Experts of a small language model: 20 layers, 48 GELU neurons an expert.
Below are experts of layer 2 (counted from 0) of a mixture-of-experts language model. Rows are named router (the router's row for the expert), down (a neuron's output weights, with its number) and show model dimensions 0-127. Each number is 200 + 20 x the weight over its row's rms, rounded and kept within 0 to 999.
After each expert's rows: "raises" lists some tokens whose logits its average output raises strongly, later layers aside. This comes from a sample of Wikipedia text that the model never trained on.

# expert 59
router,200,191,196,195,167,165,184,196,193,207,174,184,210,185,198,173,169,209,187,192,219,208,223,216,205,183,210,204,176,200,201,186,215,161,189,203,191,213,227,228,167,177,181,237,200,221,259,212,194,178,192,209,203,180,189,190,201,204,204,232,195,220,216,233,212,173,183,181,191,208,224,184,203,214,179,204,221,220,168,195,189,229,244,197,206,174,220,189,170,147,222,175,194,202,171,208,220,204,207,224,223,180,218,197,167,184,226,187,192,220,163,175,170,206,216,217,206,180,206,230,192,187,221,197,172,207,229,175
down0,192,208,222,203,172,204,229,195,172,170,188,177,200,177,175,202,223,150,208,180,161,222,200,183,185,215,208,219,211,189,213,208,191,232,180,205,211,180,198,232,210,236,197,206,222,181,199,189,162,223,242,174,211,183,206,242,209,196,187,198,199,202,204,197,202,193,199,232,195,198,234,184,218,229,217,179,184,167,238,196,242,224,177,239,179,208,174,201,167,184,186,202,202,192,170,171,186,187,187,186,248,179,207,235,196,216,220,188,188,195,214,216,187,182,201,208,190,189,203,189,210,194,186,219,178,233,203,219
raises: "iant", " Age", "oria"

# expert 50
router,230,216,189,173,200,188,166,195,211,192,181,226,173,219,175,231,194,219,189,179,214,219,205,206,206,233,180,203,224,189,198,193,223,225,210,164,188,175,203,188,213,204,183,183,213,218,193,226,193,209,247,186,225,215,217,186,179,211,174,210,211,192,141,180,241,152,205,202,185,195,199,180,216,215,201,195,219,216,224,177,194,170,216,188,197,172,203,213,202,197,161,203,210,209,185,208,209,163,241,207,187,212,205,232,214,196,208,191,178,182,194,209,172,217,200,196,179,198,177,217,202,212,167,248,207,156,197,179
down0,202,217,193,185,217,198,210,175,234,186,192,180,195,172,217,221,223,224,182,223,197,216,217,206,182,202,227,220,185,252,195,207,217,213,200,174,166,174,188,193,195,217,195,235,201,247,183,214,195,176,190,202,213,196,196,201,196,209,198,198,209,228,206,207,203,204,225,180,189,181,194,205,207,231,184,217,188,197,160,183,179,162,200,153,189,201,209,193,226,179,219,260,191,172,154,226,154,196,224,210,203,209,204,211,194,227,217,213,221,217,208,198,161,217,176,196,185,213,191,194,221,216,169,190,185,205,178,166
raises: " in", "s", "in", "up", "ie", ","

# expert 12
router,166,199,239,174,188,185,207,206,223,237,180,210,203,194,178,214,191,213,226,176,173,204,220,189,206,182,219,191,200,189,196,188,212,176,181,231,179,211,217,197,177,182,170,212,215,211,183,220,165,207,197,165,247,189,217,181,179,232,171,219,206,235,222,203,237,208,186,202,196,211,167,200,234,205,168,201,224,182,181,170,194,217,228,179,227,192,222,218,174,182,190,205,195,188,184,237,238,208,211,195,193,201,214,191,199,217,203,164,172,178,188,199,222,209,221,226,201,233,165,214,217,194,205,209,208,165,204,180
down0,175,230,218,168,210,201,197,197,205,213,188,211,226,225,204,180,192,175,171,200,231,209,203,185,217,217,203,184,199,206,244,200,179,239,185,194,193,240,219,197,179,196,201,212,227,214,176,219,162,188,213,216,218,198,193,199,165,237,180,196,219,192,199,166,186,249,199,209,204,223,168,163,199,215,198,208,196,223,184,166,182,204,222,198,236,201,190,196,183,216,208,253,219,200,170,216,204,207,217,205,176,191,160,184,161,207,192,181,176,167,173,195,208,180,201,234,193,217,185,202,222,199,204,232,200,179,196,191
raises: "pi", "wich", "ight", "avan"

# expert 39
router,174,206,211,175,171,171,178,168,222,213,156,207,178,197,201,190,177,223,187,196,196,195,226,173,184,229,231,243,181,209,226,205,158,211,188,209,180,187,249,204,185,164,197,204,215,226,205,225,178,177,192,201,211,195,211,222,220,218,199,224,166,227,192,192,214,211,199,175,194,204,200,195,215,186,226,211,188,212,196,181,188,236,218,201,215,184,216,189,168,178,237,229,193,188,158,232,202,223,208,231,217,189,175,220,174,211,208,179,220,217,181,189,179,188,211,208,190,189,227,227,220,194,212,211,195,205,176,170
down0,167,191,192,189,177,218,229,206,216,154,196,226,189,211,190,201,214,208,176,184,185,178,227,182,184,197,225,212,208,217,178,208,216,193,204,176,227,198,208,214,208,226,197,210,195,165,184,198,210,195,157,203,196,174,193,219,172,220,226,214,226,188,201,203,187,186,186,176,180,213,205,217,177,179,222,193,196,213,206,202,187,195,155,262,157,196,193,176,223,180,198,232,237,209,243,175,200,226,213,230,237,195,195,190,183,194,203,216,217,203,232,189,206,179,238,250,188,197,183,199,188,181,205,196,202,185,207,183
raises: "ify", "ifying", "ical", " possession", "ually", "ual"

# expert 3
router,172,231,202,212,176,229,205,232,196,185,175,201,204,187,224,180,177,214,202,176,218,215,221,238,204,201,216,220,191,217,199,189,202,221,174,219,207,194,223,197,198,195,179,196,206,209,208,235,168,158,182,177,206,162,201,224,199,187,186,186,188,219,224,183,225,183,223,199,208,216,187,176,196,198,188,212,172,189,166,182,230,217,212,190,196,191,152,226,187,216,233,207,230,178,192,191,226,230,199,206,192,171,179,208,212,149,177,175,185,177,197,173,206,180,224,223,196,193,191,248,239,196,218,204,230,210,210,187
down0,188,227,231,237,214,183,148,221,216,179,211,194,209,203,194,197,199,195,160,196,177,211,187,202,207,210,187,225,233,166,216,248,196,231,215,222,206,203,179,211,206,262,208,205,203,179,206,197,209,180,181,188,170,183,225,217,215,203,192,188,199,150,214,220,175,181,190,185,241,188,205,200,196,203,186,183,244,194,190,209,190,208,169,196,215,191,175,218,221,196,198,215,209,204,178,203,158,208,234,230,169,190,182,204,209,193,214,193,210,191,198,186,214,202,201,173,221,191,202,223,209,207,223,160,211,176,172,182
raises: "ender", "ř", "alog", "row", "rik", "rit"

# expert 114
router,173,218,221,184,193,197,185,161,214,228,193,207,200,190,191,192,207,221,225,176,209,197,226,236,228,186,202,228,217,218,222,175,204,212,174,226,180,197,221,208,161,169,178,232,177,228,229,219,175,188,197,195,211,154,232,189,187,231,185,215,176,228,210,171,225,197,212,208,210,223,184,169,231,175,179,220,211,192,180,192,183,216,215,189,222,188,225,209,189,162,236,214,189,190,185,224,213,224,215,205,238,205,194,232,190,210,211,177,183,214,174,177,186,210,210,215,186,224,196,224,204,189,201,217,188,187,223,176
down0,188,164,215,230,207,149,188,177,217,176,188,188,209,197,201,205,201,210,170,198,178,220,205,188,194,203,182,165,211,215,214,186,201,186,172,191,203,195,191,205,197,215,196,231,211,217,218,179,211,227,226,176,183,198,224,192,233,236,192,195,158,203,179,226,186,177,199,199,207,215,187,192,221,191,178,214,251,209,169,226,207,209,181,212,157,216,207,210,218,193,189,212,205,166,239,217,193,219,203,182,218,229,210,211,217,184,188,215,197,258,215,194,204,200,204,206,226,187,187,214,167,194,158,166,200,173,216,239
raises: "oi", "ović", "ić", "ality", "ium", " minute"

# expert 178
router,189,216,213,181,185,189,192,179,224,223,152,221,188,198,183,186,187,236,211,177,207,178,200,219,225,187,214,208,207,221,215,200,199,201,177,223,165,209,225,213,152,174,174,221,185,230,215,208,185,186,179,188,204,161,201,191,196,221,178,212,182,236,203,205,238,190,194,216,195,214,179,172,218,180,180,223,194,215,191,184,195,228,224,193,224,188,222,216,173,176,202,211,168,171,182,233,224,214,226,205,218,229,214,226,167,210,221,175,160,212,175,188,171,184,228,211,190,207,193,233,193,196,184,219,191,198,218,177
down0,173,171,193,214,241,181,213,188,225,193,211,156,223,178,176,212,239,194,229,204,189,191,200,179,168,198,165,185,198,199,222,204,220,208,194,187,224,183,206,199,215,194,174,193,182,179,177,189,218,224,217,173,220,193,187,237,205,191,233,190,191,214,177,227,200,205,170,191,222,160,166,210,201,211,216,176,219,177,194,207,251,206,174,227,198,201,193,190,216,178,212,202,203,204,212,172,180,168,199,180,233,200,183,209,233,233,197,175,246,201,176,200,203,185,205,166,241,198,193,203,215,188,206,204,211,232,205,205
raises: "urring", "oted", "read", "ight", "aneous", " Apps"

# expert 107
router,189,213,189,184,184,181,182,208,224,214,168,192,160,164,194,188,211,230,211,170,216,224,214,202,218,229,219,210,205,212,222,203,179,201,186,206,173,214,195,214,172,188,177,219,213,228,180,222,169,213,196,187,222,184,204,214,197,218,173,210,182,254,179,196,222,209,201,186,238,196,184,185,225,188,194,227,174,163,163,170,179,223,216,186,209,218,224,220,157,175,215,190,202,190,190,233,206,207,223,189,204,232,172,206,181,209,200,169,189,228,154,198,205,197,228,189,194,230,187,228,200,210,221,212,201,211,216,187
down0,178,167,173,213,177,197,221,188,235,221,185,214,229,192,213,225,213,185,207,198,193,183,198,205,219,177,244,218,232,203,187,184,193,175,195,202,220,220,220,175,182,165,198,161,216,228,233,187,168,214,189,206,230,189,192,217,212,216,163,193,190,207,202,192,229,231,195,185,205,175,230,186,170,196,188,200,191,181,160,161,218,217,187,199,176,163,215,198,181,173,190,160,213,193,198,215,199,211,205,204,217,187,217,188,236,207,206,195,215,198,234,181,205,209,168,189,191,208,230,182,175,216,229,222,245,194,206,194
raises: " Interactive", "edia", " Location"

# expert 2
router,224,214,230,180,179,183,206,225,194,214,207,216,201,231,188,207,205,235,209,201,230,246,199,198,169,215,197,172,227,190,238,189,191,215,209,191,206,175,183,203,209,195,175,221,187,188,192,233,194,202,191,195,211,209,211,187,180,200,189,179,221,199,194,203,197,175,209,233,181,215,179,161,206,241,215,172,192,191,219,210,175,180,209,179,193,195,177,215,248,199,227,176,202,188,191,174,210,181,197,206,177,195,213,236,208,249,221,197,179,158,177,231,217,223,184,203,178,220,189,180,169,219,175,205,231,189,243,211
down0,219,221,177,193,223,216,181,200,214,193,221,184,199,200,177,150,217,232,209,220,204,181,183,200,204,223,214,212,231,181,216,194,231,173,154,171,156,204,217,189,221,186,202,202,176,233,191,183,176,196,202,192,176,211,178,196,162,229,210,197,206,212,242,205,225,218,159,203,217,229,189,207,234,219,216,153,212,195,178,170,192,217,203,217,237,200,197,190,228,231,190,193,157,174,223,216,216,193,186,213,192,195,217,203,189,226,205,203,218,174,168,232,209,213,190,192,186,188,181,173,188,203,199,197,187,192,201,206
raises: " ", "iv", "or"

# expert 54
router,218,221,220,207,186,212,238,172,192,216,204,221,194,227,161,198,176,248,203,216,228,222,204,222,188,249,223,202,218,213,206,180,191,193,200,222,211,191,189,192,194,179,186,205,215,230,207,223,174,200,183,174,212,163,198,187,218,220,171,154,182,209,220,195,209,193,193,190,213,224,180,182,226,195,199,224,183,186,170,176,184,207,213,181,213,198,204,247,162,207,198,219,210,238,178,207,227,227,214,180,216,183,197,189,193,200,202,182,155,186,185,178,195,233,255,211,200,213,196,224,219,201,186,187,209,196,208,195
down0,215,178,176,197,217,226,210,193,200,190,220,208,193,173,208,214,227,188,227,184,194,186,193,176,256,184,214,190,195,186,227,214,227,206,179,188,211,203,231,190,239,163,185,193,178,158,204,223,188,206,168,199,200,214,203,219,226,208,193,165,206,215,200,180,215,226,204,243,210,179,171,181,188,206,195,199,224,214,201,212,214,189,189,205,188,179,229,193,195,172,177,199,221,176,214,165,214,201,246,190,194,212,199,219,199,205,216,163,208,228,175,218,170,199,178,199,188,193,243,180,206,190,216,179,259,182,188,180
raises: " Nations", " Active", "las"

# expert 134
router,202,213,213,229,197,228,200,186,213,181,197,191,248,210,201,168,188,195,179,216,194,183,182,199,204,218,202,173,212,203,231,194,192,167,185,212,169,222,196,228,191,162,188,219,225,221,206,221,166,203,226,204,220,208,170,201,225,185,166,221,208,221,180,244,200,180,227,200,243,211,168,205,211,174,179,198,214,180,203,175,186,216,212,194,221,177,232,197,192,176,202,189,174,213,198,209,209,213,223,191,229,192,252,162,218,205,180,171,200,201,198,176,205,157,222,188,232,192,185,202,234,171,193,206,214,211,206,185
down0,186,233,170,174,200,208,216,228,202,177,195,184,190,217,205,190,198,177,222,200,188,246,185,181,203,187,228,211,215,173,188,196,170,207,186,217,210,208,223,174,226,171,141,183,214,230,210,180,191,209,193,222,204,204,167,196,179,199,186,183,198,196,181,204,201,172,203,183,179,234,205,195,151,182,221,150,219,201,214,201,174,210,212,228,203,193,180,210,156,188,194,187,208,218,207,205,216,232,218,212,207,219,228,201,225,171,148,194,219,230,218,205,195,199,220,222,201,218,197,192,190,214,177,235,181,201,220,207
raises: "ale", " ", " the"

# expert 115
router,184,184,190,209,184,188,209,187,200,218,189,214,182,174,199,165,169,237,195,208,194,175,217,192,209,179,187,209,214,246,218,190,202,163,187,224,176,170,241,181,190,183,174,184,200,235,238,228,165,213,197,181,202,204,188,191,193,195,165,211,192,218,225,171,206,229,206,210,195,205,186,212,232,197,178,216,217,202,200,177,169,237,206,188,212,190,228,225,161,190,189,229,215,196,176,232,219,189,224,202,206,201,178,229,194,210,209,173,179,195,166,181,192,170,213,198,215,217,208,232,228,193,173,209,222,177,218,172
down0,184,160,206,250,223,184,219,209,200,209,183,217,206,200,222,162,214,209,216,194,195,195,193,186,222,183,162,188,215,207,213,172,204,220,182,187,200,194,179,218,177,224,201,195,229,228,215,205,174,224,182,198,217,217,197,184,191,182,188,179,205,255,205,205,199,185,192,203,218,164,215,212,225,173,190,228,244,219,179,180,248,159,225,188,182,218,209,213,167,223,192,232,185,220,204,183,194,183,177,175,186,199,208,192,225,191,175,154,214,212,191,198,202,171,192,201,216,200,190,232,191,206,193,208,166,199,231,203
raises: " ===\n\n", "===\n\n", " ===\n", "-off"